Experts of a small language model: width 128.
Below are experts of layer 11 (counted from 0) of a mixture-of-experts language model. Rows are named router (the router's row for the expert), gate (a neuron's input weights, with its number), up (a neuron's input weights, with its number), down (a neuron's output weights, with its number) and show model dimensions 64-127. Each number is 500 + 40 x the weight over its row's rms, rounded and kept within 0 to 999. Numbers have three digits each.
Before each expert's rows: a language model's description of what the expert responds to; "comes before" lists some tokens at least twice as common just after its tokens as in all text. This comes from a sample of Wikipedia text that the model never trained on. Tokens count by the router's weight.

# expert 49
Description: Given names and their pieces before a surname, such as John, Mich-ael, D-an-iel, Wil-l-iam, often in lists and tables.
comes before: " B", " M", " H", " W", " R", " S"
router:456521438505494508436510507497482532466519467578461567496460524521468550552487512505417490484521524453535539507443468527508465507479511464536499572442485562490496460517451465474476443525498487
gate4:518565506439457409479543514468498525500494523559556558598536464536470460538453517501456538479485416467525488565431457485494461497443537450539480461474460471493469490406480425464479492521572518
up4:476453475437528498507535498505527468475605560514507505465484541521544494544419491473491440504536481550589546547425530511483464492456528451513465467471542495516530509470389523478517494540488464
down4:539468457538515494465460568543552485479497538463475475486439540586533499447446480532502543540518474498520533522514523478486500664496480438514496455490505593499470477442434549453478482555503516
gate5:481505426587509490514474554440500393471523490558470484498527487541472493473483534580503503534467482529499536524560465527535385451521472443536497515546449509500437484505510432478461505488483485
up5:480495518436439455518476490535533551510501530475520509512509539493496482495524449439476498501503481527559452503511539441442583550436569555431515465464508499516512542482514525559525515517535505
down5:498464501561462552385508438535521526434518401493474485490559473493495581528472499538508497479499559473461559473495610498523486539511420476523499522456497552561512503425482409464473560532456456
gate6:520485464515490460413546500505473474510453466532527533545482487514472451520462520503524501533482558539470424493521532583494547458518444444475525498499541592478468521540390534493570473589549470
up6:558478518476484473468509412492464463504445534557507496499429515472473499567508523459491440496533517461483480484515525497477571515575468476498484495472474560359415454533506568493534496555548473
down6:488470488502488569527535453478563509472531524519514390423557495512521521521539486504573506514464477466554489453490499551540476428436517450526465463450462466490441448534457475429427498557568519
gate7:513499468486500496397531477493479531504514500503454525489500545471411568484525531520379516504496532507480544541432463488590476471467505503535504502468519527498479524443446506387493532504495491
up7:519406522510491457528492453487456566469544530543500498491460502453554405515573518447527505516490529494519511458491494523470518483552505552492495415475571465527573476494488486516570479580427444
down7:475482518513494494535594530509536459564535454491479488493544505486541503591387503480525434471433498463506459465508509420489510478548476514487525507505504456467515494557458516566477570492437451
gate8:471499425515467505411521542489501466501488452466397580501535524540519491534467532517498588482460532436446477531506497456450469475525485473502484516446460586495540548511515562464495432507433526
up8:486461506547498449412492441501450504470509447496476549585530422514487494495497476465493511503500490529462459478456506457526483557474521497487405473468513454418480464564508484499524557466590481
down8:542528485435516480465468393465467529552517548517503504556494527473536454501511462491517467508483442516594475495441471561592564518478470452524536482496544446551520519482516527514433441415496486
gate9:494481435521504497478467503440385530477458439572477618501575484434490479523491570458431510560486483477492455511435475469514531549457491518552510494442528531494492460533489554531528529523567532
up9:554512521495513539539533477456505510516486455472490510536469453513449460449565483528567472478505419513496520457460566430460525578534514526474425483512506517557480531474488577509484463451480417
down9:444494473505536393508513490489507547467541411499485525548476566484548523452461447482449475496497495497447458475579550627550466417464529458536499537469502514543468375495516472468506512555489524
gate10:522508467494506459503498512441463485484466521530500519538485459504466518539538499494471522464474494526476466496535460485530404459518422479559524490547524532507456480600545501481556559469424513
up10:485534510498532489481543526509530529474555456493488508495535541490494471456512514493532512521518533449481473475432546546451593546524580551426459477476480497527519514434441489527518498501585481
down10:480491518446495496474454488508522416489528446497537448496487463497427558522509499489483511559502477539519555503465545476492499536492531504574556561461528435441514584503419529492536497526512470
gate11:529473509508504495473486476482448534477553461570412536536557476497486490492542494507475540483526506500542509463414560595483435515497522465497478483443472551523578501538492468455468423490537510
up11:551521466470589497439542439493486532496513536526480514504488495467511533498519531470478479491499505481547534437494496571429461501470502451411485472442488464511525485498470499563501425485546473
down11:499539532422433487480454534516552550489522510475508442564495510500535451524495518519435464500437488540574506531398497507533575464425511532525582475489588513547547489440497551509556465593537507
gate12:381512474545481524492538494509519518462491458525411500559574551462464463548514555512449495490470504504597494529463446567405495434486517499494508563521505498511429492542444481498467496518541587
up12:378498510531488517496529457493530496455499439467458519558557545494429438522488582473426518454454476531580496485447462539458520396483471519526479561527482493556423465526483464495504512492548585
down12:438523469438602536569483545461526468519489548501507517467480529484527517518533522469463519500535470472525516495481479504540535420484518571467461482499493439494515539466443513521506456501525537
gate13:514491518565526432432490518510526448475555459611498545444513473485503468489428535591493478552511564419500455461493492541501512499492528495494497470442429511518484506538456509418537497478525458
up13:474449497495522491509475577481499515524409517456568438459522494529496503524559526494498507444512457552488563534526473485460465554523506484521490497516518522485525478488561559547459472555517529
down13:506499483496526501519406505507545513427418470554532501582467459560439544531514444484501465507579503515497512551491501458490421502555510463525502495474514479417505429407487520483488516481555489
gate14:475446512509505468490475515486474476452518482517620455476550435501501485470548502555475496544507510516474446535494500483533439521466485498547591527473490563499475465502468497523500446473479533
up14:456395534529503490509527540476508527459500522529517461438559507530531525487539507588499514533503505448520442484482499551534456502482434482556488530481458507479495502503483503510481493439499574
down14:531443584488527467485537513523432491447493492490511491459414497473523485511540483535498441412496496469599517488524514511479472478401476472548489487449455514434560506491553470482478446510529506
gate15:505462498490501506515465534469442497479534482523490529493488488471491521479570513547533581413521497457536481484547566492406433530504497483486464422481470495489547442503421479511516429475509446
up15:589532527523442510497495462489572552520460493492558496497505518546468489508447474472434439554514530537502540468415396495553548513507515531545545531532514524463449497495574510513497495540604554
down15:541499472543532565522560462501542507479515512426510559445457537517525470548575561531494473539540483490482541486529521458492492527529559504426517495486461508449545468454537431516536509551476502
gate16:533533442529551524506522518557489550448537534491483437470497497512539552472500440572416510503530486466433557473524492569495527520522581468456524512494524530524537448538480452553478450433579451
up16:541541540524511518491448528551526500515484531558500455500517517428497543453517502601536556463513499504562450531505508539438474441449452467544468458481454508497547511450462463527455459519546533
down16:477491474480539437441591457482535442480484489525509477499481468466504467507500480556439486522441517527498509552477484377454561458512488478507527528500547515492483512555509461519553519495527590
gate17:605447481550530554502468535434475503534439530481456493496525533491460564494408444489333480499499480513529453418536541541511537470483470545511485532497519541510542474517456523466522487491462515
up17:550441492534541538448452463480414465482470486516457526468533511459470528527452463463452491515452513504442446472492516443508522520494560606555476588483472573553555433524479529526491519489477480
down17:454476503541429420465519436505535508480473477532524518497508457500531497511463518463505549453524494461528504589494493508540492484424499481507520426489500509443465542469561523536405536507529498
gate18:582533496467519563504507494436536591512496528604411478478492490478490519567416518509439523446583496446550494474460526524468527484531569526454411489482508542501496467501437492495509420532438471
up18:516532508488500505506547447513459552493523528553540538505519505470521526384559566469519511476534536509530534523438491528557484527527518518465499516480476503573546482433569520480469447441502482
down18:488556515504480544504464553513460439570536446418483472502463526510465467501438476489447492602421572565494429521511521493466472461550490482459507519536495489460533506432443490497473452469481473
gate19:487548497490465503494435475583517488451557457576494462521473511462393504453431514503490572517489506511527558500489512500520555452505503491450511528500512514481520488527503485430511500406521492
up19:473552439503464506496500511540538456480555487532538466510537482565453470358424443423469559474464475558463491466547514510496540492486533528553551495417521560477473478536476494443467465462496501
down19:536563546529455564548465432525511472533469512535498524538499506590522459436482587478497502511543536513439501528553551520512484495373532478484466441471507495480501520475537439468501552551443460

# expert 32
Description: Pipes and line breaks ending table rows, especially in election and sports results tables after numbers, percentages or blank cells.
comes before: "|", " ", " |\n", " |", "|---|---|---|---", "-"
router:460576554548509367503501515508476591450527491504510557510441478481463493530481442485497498443559495479517549429490407464502459593501478469485542530502509527480494466438443473514504480539518484
gate4:477507493518607534514436527516525502498448526532480505491510503469478620507481418528476462429467557556547521585492459549484473445490502471476540548508521503573509553492530499569485510467542480
up4:544502519506618512520523498461514547452465456505519482408439522468485549525532491531553481479490494503522473587510523519450511495438493517538545509501523528615465490519453537506514521466508430
down4:489476457536521522558470517532553518481446522436614511529522487439478532494445472465459541440464513485560496474587498525521430526462549435544514570600543450558605525488534500481533449517497501
gate5:414489430472548486486472510465441534455520484513472521525535469534577493459508424459508526502528543516574526566410475539494537570483524469549479489520542548498493472485421448502512484517533542
up5:470528516543382511506589437535501532461511537496492554467474524516524486445500547599503511495486562503501469585543533561426520476471429485540545520457489483555547503504517526531487515539504587
down5:547428499418515493534557402530470526463472496454488532458451466469557520464511494532492531516490470493570468468518478475471446517451520518509462519559499514525494445494498507470468464505499552
gate6:506576491486523546533513504498472512503510429508435525477497548536508536508467446572518489509559463541531486434498423383520537568465481523515520510469432522503634442545482477487511501479479557
up6:435412527531500511449475512538558424469543515475493482476516552535517502504489506486563513470479516458443479510461523454561485501562502511463523543454548487515472532419540517482507571499549468
down6:531478501596502554482539523485529590489539551416476531548520542568511510493468505442463445507439560430546521483542470430488488505510491503496475534511457478435423508483502500512545416432502520
gate7:503507540534488469508461478535476518462507452503483481548496562515456400578494486478476536439574476485562542464461483520502512523464511510574526555518480539507504510453491517470433547558500509
up7:504518495501522491538581541425480510499520501501545470504535482488510542532494481458516441551412470512487469458523464461506450534474474485451505460451528498492518499511518418551537484483480520
down7:394586496450498478491513501448483572442576488511546455484526557532502488425515488500467449474485490496472496518527535521421441472506517573485501521482434471528480605481484429507519483438514509
gate8:486485484447530523486485531515444416483548405503431433523576471510463511474513449479534516495573491511536556463532413465550453456542538472496544510523485556487450548526450462563452462525509485
up8:531505574530437523505397473507545530551430564514569509524547518539534558493476523516506477490491516483529451570418520482443462515539425522499468503462513463552577492501505492446480609441496507
down8:426443558477523544430455481537521530515524522519568477510455597518438492496496477512536453498559570513434497488514418513481486441490540452426573445493511472476535446504486549468510539549572524
gate9:508557463496426412526373446493430553500513482487540518446520478443495527538514483500437473514521530492537520500516487524552415500454510531512461495535466438505563457432546469527525500446442554
up9:457537478541422437489402458523491499445495514458520431529512547456508460533546501482472424509559515520472533456535462498551414440528548491495578487555483455470507494513470499523519450536528496
down9:571509490570400474474503488454564522555446533477455479514532476512493581459523555412439457515477506518485478507532547471479540480537447526516473483504450563517428492532490558511506508599496515
gate10:447570539529472389451583512456533471454531481482436470487440544495589474489394464604531508514485500471465498498471488417533503541531530506461517509485540581483450508463439536457515513523494514
up10:506414502423422556574429544543470518473460536518496525485587536483477557488627475460505377535494523525470479514442544460483508501467479462468501510501479501555534437489482554483515565499510617
down10:509504415498513473600538526488488491519533522534476555501519371529510502608538582440510506476501515516543501507486498489507470457468525555523432576480494493634469478457471466519510515528452457
gate11:483528540506513498525520514496465527497493535490441527467497460473437514484491559495489483510510532552530551480513483456503418514479501481408560531526531540412549402568508489529467502501529508
up11:522511523492457523398506511551429553538416506511474402523449531477508565513515440457494540525425515520455584536547481545498500474508407511542510390456503439496494501480499513528513553464526549
down11:526499495565472496520513540518492507476552500518491449506561546484527480406536487469589539484540416544481423559428501520558506507458539487521478487501537527507478480394512435517483478546479521
gate12:475501538519528469525516472470495540462539546480463565532428500561487515444479439502408531470585488516527565488576443485540446495451503521495437523555435493472498471516470535525450525450492515
up12:493488445501431520502502544511451543467429446533533539473532467500495525461549524475539624527458593485505501501445557521559565509501485531532503568523489515494489472499532418430492440444533524
down12:496498533512518448529491530457498563559478520583482500509449398478511563541515515491508551502542462503534527563475490523553463436470467520524460533542534501544513512413501546469522552493532495
gate13:529573516506499490565541489500410506484530520565470534502495488510476445519598474475553515469486496519555514539494442506595530554487497477476477529481476513539460511463483492495536463468498513
up13:501497453563446502508520526480575484535490488530434529489595526486488520465496517521518501532387513527493469516479493399490493528507482496456499450509509476524508470454536449527427477452485499
down13:564509512449544551456495470553498480462479472479470524559536498551485529479519530513486558489533511492482530486604565590532514522503505492541544470413492503480470472473546435458466534417445491
gate14:463534592502462468490502497528482570539560529540529529513434488477386478586509518498495586439483543518463513436505469489458511513566583464506459476513553575458464471431472459487490474530514509
up14:515485561491573544499578573533499465480493495490464523453552504470550519466528535455511475463505490473444469488506495489511535447541477488453478492531494402534491548490452396533498538476442564
down14:492492464550562485438418480516514519521537417510445445535450500498527395480550522523457510483491485440459494511521462558449496463459530506487462489499495528422482511521562457530509527554512518
gate15:489577567507504482581509493474468521422545496513470484491434587477466395484483482452488454479575501509408534430492421479504434525547540572481506480496451566510471498542507518513429513453553417
up15:489504591539555516423553505451471451478483470470494518477520451530501496537565499497636500538401530451477510508508490512506573480545485451499442494561569476456495485520449480503489498580475564
down15:483518428527440537493502529472482488521501521514530458458525517472539556533447550525522468433483555553436522497522554524552482485502512527485466505641438488491470463495551419516532473485493533
gate16:471480383511541501440493528557582510530457526572459568455458503526519473483507527488448458493488407490537575464524381532561498531503525511486505464507525499509492531439539487497509526556471496
up16:441458446591598543522531513544520491494459521492543543486535534493465451473433465495483448447499515473514516512471392561498493509494545545505459480480523524476425528420557481458444471544457437
down16:554518538416478518455451425566400527505515568485510494579423494465511515439528433506539494539530424462487501509455485497439553494522564482469531451532480456503585510488498446528524481434493476
gate17:458525437503475539562514477490533500523492400477494528463512513472497440529546476539530450529622497467522552524511462503557497507567413521480570514513491498573383500527558522533491448580485477
up17:491564511478485513514502474474510465493544486468553602479542529546491487532456427540504492556494423446445541546509490476549435484438466461454524545505498508479454529564460518492534506491500578
down17:482567495507455599521529536461467468530474518459497514510494490428504507491527448512571541482431470502484539519593520536541460487504502533441533502530475472578495515516525538496474521493538481
gate18:483512506515449477475570517503535553496504513504493483482445451499484438470446499455545424516434508534601404425479472497488455509490560509488583526536468461438540447465426501556549532503485510
up18:555527527520430475455421396437453497443474531504512518509500447469412557478514514539508584475538398504482511543470462537424428491493483502523490479493539522554517481515560538487513515489528526
down18:452577461475525522477575501552526551531492499569409510482472528463443559500508482518553531495507508490562528497420562525484481504560500530541552493521547452576582485527470534442543494454489429
gate19:482568558526575428507525571504476525456511502495482523471466510543411483464513458457522460422507438480497493448457512463541466404512530495489513524543496493470500449433448473474518501536486498
up19:523454524469504445470578592447497487514526511501472477498550484512496475503478477465492524453509443447442512459530468554471575513473535485458446409558446544505515453463479508473462504567471478
down19:472493509470517484505447445444552549495531500542479514515528432543521405518506562520539536584437544567467488470501492532499547463443519516532607450541567520512478547525533465586467531498515514

# expert 10
Description: Prepositions such as with, from, over, under, between and word pieces like ab(ove/out), plus pipe cells in wiki tables.
comes before: " the", " ", "|", "out", " a", "st"
router:537515508491476499507542527509522523491575504499437458496423508479459513559518513476490545517516576472510513476458448515468414553507421461568589546494485545477530431474427526502459506523496491
gate2:537499466488511437455536478478526577517503498532492445518385539455534495526497497557509526491547560546523505453472466562488446513551512501579471420529494525573461451483502462477501494448440452
up2:495493495481503535503464479501500503473473425556494532503548402511503520430532472475559448473463471427444490508521561436578575460490531468423539604522511521412587518532522552493517536537514562
down2:544466543575478451445490529582507456424555515538492487561456458506534481458533410491517457519509451481455524555489525530509425520516456519530484419543479453512496501411487520502478512501507452
gate3:469521478491422513512527467486484572546507491462481439490449489485511594594493478509523489485520533466588477563426496519473415492503506478559488557492467478549476422517498516435475457558518387
up3:568494495505520464501476501517550462509474522487511572491601585528488477502540522475452534489512533502459609468561564447570488477461462475461528458481495476514499548551461525527514473482474615
down3:505431542502457494492456498504526480505513553535539437523583476479485483491492552529498510451494469549493506467501503538513479492492460608420490472481490486497473476495502519476473399493516508
gate4:510567574469547489415511505449599490534591517558512463517547462486436480520424458498444499529543448489508506600453514452501445499475521481483502445556384505459497508444515546520485513498526434
up4:501495509478475438544550562576496472498557539580522490502435587461538459553488469502421496510486514472424452535532447552456512473475433567489544467496463519531500529503568508524490501539529474
down4:488539483543474547438510508510503516504511498485487507530488415510423482570508408478510521458462550566533505519500490493568480491566500434544473535392498453476463522476541561462472504571544464
gate5:457548431497584542416513484540500507457562465534470433456486475451503479604515550562512493483463507525447519442493489497479490537480436528506506452491434476501525523471486527517486500519490498
up5:470493402506508541463518473495527457520518565497452512503484499501495484537472460561504524447472542473536484482516533538496513478512438504488517533555491442492481522442562536426503470561472502
down5:523525513472574473399555492479389485520494494472486540476550490501484471472504569605555552473540470546536546521505464506515509406434492442504512516475488525484503497484492494545524531475522466
gate6:483548506431493521515499528542462555506472504505445521557479510534456549515566483482491618497410530523509531513499481506475451547494492512461533539486454550445521396445414572470431462490493513
up6:457500519544544472557571512547457421553466466485525609449551508477532503491511527484586518553441477468475431519526469570460505469496466481487492553532385483544511558490492484600467526516476542
down6:499470449505516478448520588510527537561498399456449526497473497540469466521598491493594511549464522568563408472524439514503440480518511475462457517523514521412562510549471469529480522467451506
gate7:569476476481420489505542549502514485524567475602508528551434541473443489485522494516504527489468471454520556483485408499564444477558467516511557517530447537533511476464468471524545511538468484
up7:516501481548518506491542538483458571578578536461498508481544472477460482505500563557453492484571526564556513495547548474535529557555514538561486599513508475460478525486482523508535495523530465
down7:499510452464509372614532489515510498495511556502485492560524509484511493433488504450534436503545453463483517504510519495482496520509505568513517548468529452505582510497490528514477552514572493
gate8:539574531516477496480569526483462537478538536463391445485489512470494506522493499424532561553409567533371423482518480476521513491492504475498513547506498475455532472539570502486483523505526527
up8:502596556448462505455556540538469478531516578486481392458486568494461566472512489489533498471475465539493427413559528513481498456531459471445466475509467489423521555529527520519486517546436528
down8:570475489472483510587534445516543498527517518442469452460525503503561449509451510582475588588437469449519562526454551485446495506571534526526508541498484488386460511499440547504469460499438487
gate9:522532611479466474575501505527491445484582465569466461555452401494506543535455485485459555463427551512489485487458510518442508490396491487601544488494533483484567514502508475472480520532519481
up9:467524579505500474536477511509553515516597464514452486587457494546492512533485511546527532530435471535480487458488478491364480482459494500589564495442529465547593461481499526516549544530489492
down9:467486480549505486422547456498513514526460371479578472547497517524441481385423459474486526479484467504493576494503456454540499507559535464507478479454534458562511460617470503493491494512502525
gate10:585507539477416566588501561494655469468543484513484512555425495488473529524502464484469590501544497365491492531492462483464465442470460477501516495536509527502497519497449537477502434490470517
up10:443497569521467587527481515494528473527500546552507477479513549453538538529504486500448536509518572481473497559462529520580506465514493473452540474493526562503480441465470559466438558541449469
down10:532500504495510466464453507451508484409494427539527522548489506514458481550545501518576513504607501444528437506546460437437547465508524522487428490553497467446498515503441535558514491465576493
gate11:547511496516534477440613456464479469461599508468504486530522487491466531519508508551575643484556504500577495504488439484507486487481431474456567465467490529496428475489479563505527547483468502
up11:510473516552490512460446533498488431521543487510496502531547557461494483509505443583537515495404513476501492463511494430440543526512543517485459491488488550492461529457521515435513538519454497
down11:487523511508439536505528547471527474505536519538538472487452493512519473531480507506548532493547478441474419502499461574520570475553466597470491604585499487593472450504494482460512478510585409
gate12:524457474524518480505464540571519489469598489500483426484444560552529496530505506481468535495543516504487465403462489466513571506496509488452494541494525557459464500452426500541497530464509507
up12:367465575428457525508501552486500532506552544522564425496526547472472472537415463469569489504518530456457556510484500511516466464485515551499438526497489480551514467477492557458413489528511499
down12:528499573517548586493481466546579520476471531541465494474521547490479470488516555461488494534490530476418440494502541562500521446554516495585489516520473534500520518512522510434473468512513502
gate13:488418545488481516526432571488537478608516479535504562541439586475471540582451547465482495467477515404491494509486447527492394498449456494455433525520463518495499560456499501492507516454527478
up13:470471496485471365441503532408527512517437415451517506495470529471515526481528571496477546542531499524516456565478552461480492459494559464505504533541563541550518495540549523453565498478506483
down13:498473565557465520505521462478542588492459502419519530453540539505501523545494432432520559506486538516497550486548453498552535526516465431493442478544465504521469551473491516487512483494473524
gate14:550473507487494510465563475485514516463557516492565499485435568491523552478441557485465498537482595504491468518506427528490485580468470518567561501512495529534506416582490515549483559426475522
up14:507542462519486493499406514541397509498450478500508495535449535547458492465550430518525520400518462563499545610448561563500517414532516498462488455493509483454543536541594460513529508531503455
down14:525495473526493453477495467467466521508483492543505561516484549417591462424462570465463490522510497462526481549568491523512498508470577488467514498566503506513504467523493532496437445572475509
gate15:484531440509512562505522532521539539551475526494543499444470577550441476484556467450584576446516510522482591474470488548516525523509511487521518482433577452425524449505431497522526493483482471
up15:502420500451490528547520463471464528541491491423485504504500508543517576456498475515477441551458443470489462560536384433461519509484481485450521561507472551640560551522548509504542422489514507
down15:474488499490529465507451560390484491451550548585562464512484595506498530521495499496479495401521439487472504575493509584535484488475497512511453522428454481454450478489495532474484527540516509
gate16:511549533539489508510555493446494439523554444449515469475544475518488471545474492509524499478523502502517499541480480506533447545462456481532555498500483444429497440423483459489507564548495512
up16:563521516500507519544447517511493524558503580544459558548507465530502493437513473495462532507453518435463513447435501453440485487615485503474374537470505513477450607550508546539572468506485506
down16:476575443490513445479525466453555515504465486450435493492480447543554537579516494492529516476529499539534481599412451512489457520538551548454510563475509459515528449494517552480409456514504500
gate17:483490477576535482554496503511471535523473483501474495538532455490490484530490516538546541528505508499531463513534383514480452549462438545489561501432416483452530491425470491461485559540551465
up17:482593494535480542499532513474492503473512541509501564507576545484489445502492478474519490480539495505518506522523537510476453399491457418567530495547435452482531513504507489515615463522541514
down17:550548486456433467500527497528490483498519556477503468480502513423515446515524566533430515497430524473475562514461519530421514472490443515542534509504501535540508478511477538426602496407508474

# expert 45
Description: Word-start pieces E, e, comp, im, ex and their next piece, especially e(p)isode and Com(p)etition, often in TV and music tables.
comes before: "p", "le", "x", "l", "v", "ar"
router:498514469534553428478516591430482492402539475496498523523456541503436504453468436438450513480513548464486462478447469517502487508596466519487521485466452553528462491555450553558524489605505504
gate4:491502486484554461468556574556508464483474522450511447475392502499509566496463475393527500509508436392498491535517488544504423485532532513519492536538550475510500443495580481526485491573532458
up4:519472500562577528484512519597508524498461591589532495499472545538497458521454546533508503420557474461483478476595524528476437470502487458546523554445502463494490527469534437528463468471506462
down4:518496480369491477471427441469505492500524495556563479446515536527539478480496582542461481509522510448564521557485496515493532471506489498573503477520522520480512559543389498459546549470474482
gate5:514486477515536443478487513472432549477555502485483436559512397535449516483483443496481492491496516476512475502466470507517520479550408465507519548516501487428449461603410486500494518492509532
up5:437487494546539487473477454473486525454582512560508476532514501519470581513472487515485511489446415538493404462438489527549559462514448516501529502573490503544432495597447521503468509487509494
down5:520512508454542516524546514554555552518480501507441441481527501531529541530525534476464507459521514521475467507492530546545621495449557521502563487492467448500467469495473512505546466541539476
gate6:529454519513489486518463530491492513488492521558539492509454546473484526496528427466514593539489555449438518486491502495510478547497466485548464452325521517546532466512435481481467465463526562
up6:531456474463488462504495497464523461492538542522425523472468509486556451513469554397554535594513472497527507467542512480537513449521514442518529569465478458464485535495577415517437483465447524
down6:539485535489510461527476472535514532496520466579515493482476552487524488564518484530480559539440481499551421434483477529411552493470506608560498498445395508489561474476442458487584500502489454
gate7:506542527508516446487583535552507492483535411497515598506561540543453502468472476509492484566485531498466494487500518487506501520561464580549446520430472497432419443426478528556484602538539489
up7:549586502472515477580486517499490528494553471559384536464492513498503519487533489584528436522492459524494540522443518512453438582578521562506510472530458566506512499439510591506483490573548496
down7:464506520512585483451499514521481445482567584535525509531412425493508506531501495513484480490427471508487543462473563575558511447482527484525422467448457456505453496515494441521493457535493436
gate8:469531499515486461505555522448520508360512517459495522492480540479418483474528560455515447490552492473429539487434503507516405476566449531422472429525478499574469513555483461520482512536520499
up8:544534493562529486495430498420567521458568496464508510470466551466464514448452482505515478465557543489526494472451518508549471449509478544478441426531482462529514550541505475519457487545542489
down8:588497510538525507514526539532457493513523436512537528526513537500539554530538496456532561472502480556490495493514488439429517471515467512475472479497502518493502527625515516562594549452476509
gate9:522478472522528479523551557465492525498579533507497481513530501499535590474448529426523568495503521556472532523466491519558486499578394555515519463427505572537480479484539471493480516554545533
up9:534448527501507489497469402519491481567544490471572465552493536449466528533452496517525517502506516543536503432493433501543534471509533533372516399486573549535547511481466456464433468508530498
down9:502507460490548479468511478478461496510552492537553500488590546481515477470575562562467475514422540513480455517492488524447392447493516564474485493478533410547506528497518455479516496583489512
gate10:456493479534522583526448535503465519401539487476424512472582505511443525503473496509496510578478486550474473508421393465501541497448445490571432525512462493490475492504503460560421496536480535
up10:455490488493482494442513515502492546490491541507546490520523514508516512459504535475510484547402493460456479464516589549487593479475430542550527504464539505511506501459609503517415483552431546
down10:472448492516491497501556468555549505478439472497532496554515515478451451478535611426464464462578507509465473514494535474553552462570487543493553509502532481498518581503505559511502525461536548
gate11:506511450510558516539531468472470520506554497481464492477492545424446518534535519533445501512493567511455575441554451500439475520569454493500505473498497487489479525570476465495513473415577575
up11:514578508488528529488463498494509571448526529491567506492586548340554409447496474480522503502498474530506548528463515470553494541462552499441493426470475563527511452457476549477447574521505557
down11:457513467520535500526524481546451480491469561473572504478489456512495516431528469505530530544479448468491478462579419511531501509462461470430511527466524412528505427500554430544502586511475519
gate12:532459525462505504380521471475517500430541466502493446531461493503430528510501475470527510575488506476498566431513541424454478481480488462419483529476454420545500505462478537550450506540551549
up12:554494519487521479518471479404469618510512442489498461537567543497531450498457504519493474444512486541530498535547442465500492514494517509486490491460522599486484478534454542443583456514466463
down12:430431500557510449530537491506499569469514485495521485441507435492480468498528521528456532426539480480466464499566581510538468489404463566524546487562526505518501525382465458467494494497483490
gate13:504523497437512466476451485539554491461503492524471544534509469471489567390497508491524563404579485487483492440517516445470507461558464504526542441457518528568512520512399506504489469531542557
up13:501532476513529559439568486471490456450503505466524429493498565521498456538509446449433488524446546438450467512546431524534520500510538437466579433461480517501512471470535451508516563516477520
down13:514531490479503476498478475573489432549471503505602448486509517460524486550519541517514539546524518418525531484537535540544557509495517558535584456555522464519536538576488428480470437508526550
gate14:477453490600566486482478564467485542465523477507566481528514527444519516500485475514489470483534485513474496518461433481539426523492594417456535500567513547502459455498470621479550430564538496
up14:546524508472469492521481491543495488543519542483443474507450530558514499485506537487524504514445505458469518497489555519383502464482474523516496509447516440493571515486535456472451534458488457
down14:417473460489473501472534515538484496476510523442498470441508566496524518514488446541476424548476552514563503531458490509533422460482475471544542565505528492510496529519473547455431516517439575
gate15:498472401487519450528521494498435486442523533512566443453481506512428513506496547465470505468499502509404412597543442541519519481549488521438518513444535435476486449516467515460502434533489513
up15:483518495518535440505469514493413520450544502512501619467496522518441452478441499500464461511442511511404416551519498491530515538529516493429530460483502470446391488531507471468514547580494513
down15:458523456517486507494492510485513479556512529526585500434541462523507560458556502502476548490543529457548485488533514514500534485414578501532436542526474512517493512488458499483496500511605483
gate16:549490459504508511511585557491514475513592459500459522545436493457512448502481479412466537513542513471517479414522498465431531532526532497517527462478466484546552489550497476504488454456522484
up16:633495476473517500546553549458514489490596429535458502566469503460504524535514447486450533523532515503569477515433507499497527492519508527510508429445436565473506548566517416532504451496482464
down16:489528487535458524513510406510546519531497551504500477466467509501530474560441451526520501608483474510542461516445541579505501503531525440470560493381444486546485588456533539488526445531465540
gate17:495499459502537498458442502490478522469483431447463519547437502463428521532460462461488499556476518510488438493446503541415476433522519504439515467465477432513550495586419519562506448449512513
up17:551535508472530498457462520471511472483487389474487491524460490521525565442514418501534489540478483474499448482440482514514438513529473530512488481414450524498506498523499465506531544480552493
down17:590577521435483486501499558519426475502451487512535452385468518568494454503545458474593497496506506496495488496509496491514482541561528592486484449510530441538601533495534466521557542542514481
gate18:471502532498551453485506551501469475487506470515475544536510528506438510468510526494492458514529550509496489473414488528538453576531480558467523506498492546422467516515449616563515564532584414
up18:519525464542505493472524493531545524453477500464522462584523553473491432562531506526516528469530470540471505504435531472526482505492514521502525504550489483423451521521501461470504510483509541
down18:427490508567510478473517444466529447481490489511558579500566462528544510595433479515525479459476525474587530429535506502480479496530509535489555566569491503498473478410567509483499483521432519
gate19:439455499527485467432512490589512519465525548530531465458499573457543512486498464441518541468471501445566460443481526550474488487536491508565475520480512501490562496517468469518505565460500504
up19:494467585485572552578528471524518515500480522460515455441448510507499540514477514493515418456444464477436444436479495523509493512512542445526506465526486567442502524436456496468509570506443501
down19:507391513481493516451520515471502489491541529476475525464523461574521482476450454475518468498524517458406565516466527490456424503481486579515483450514484513508456464475489558554522507490511491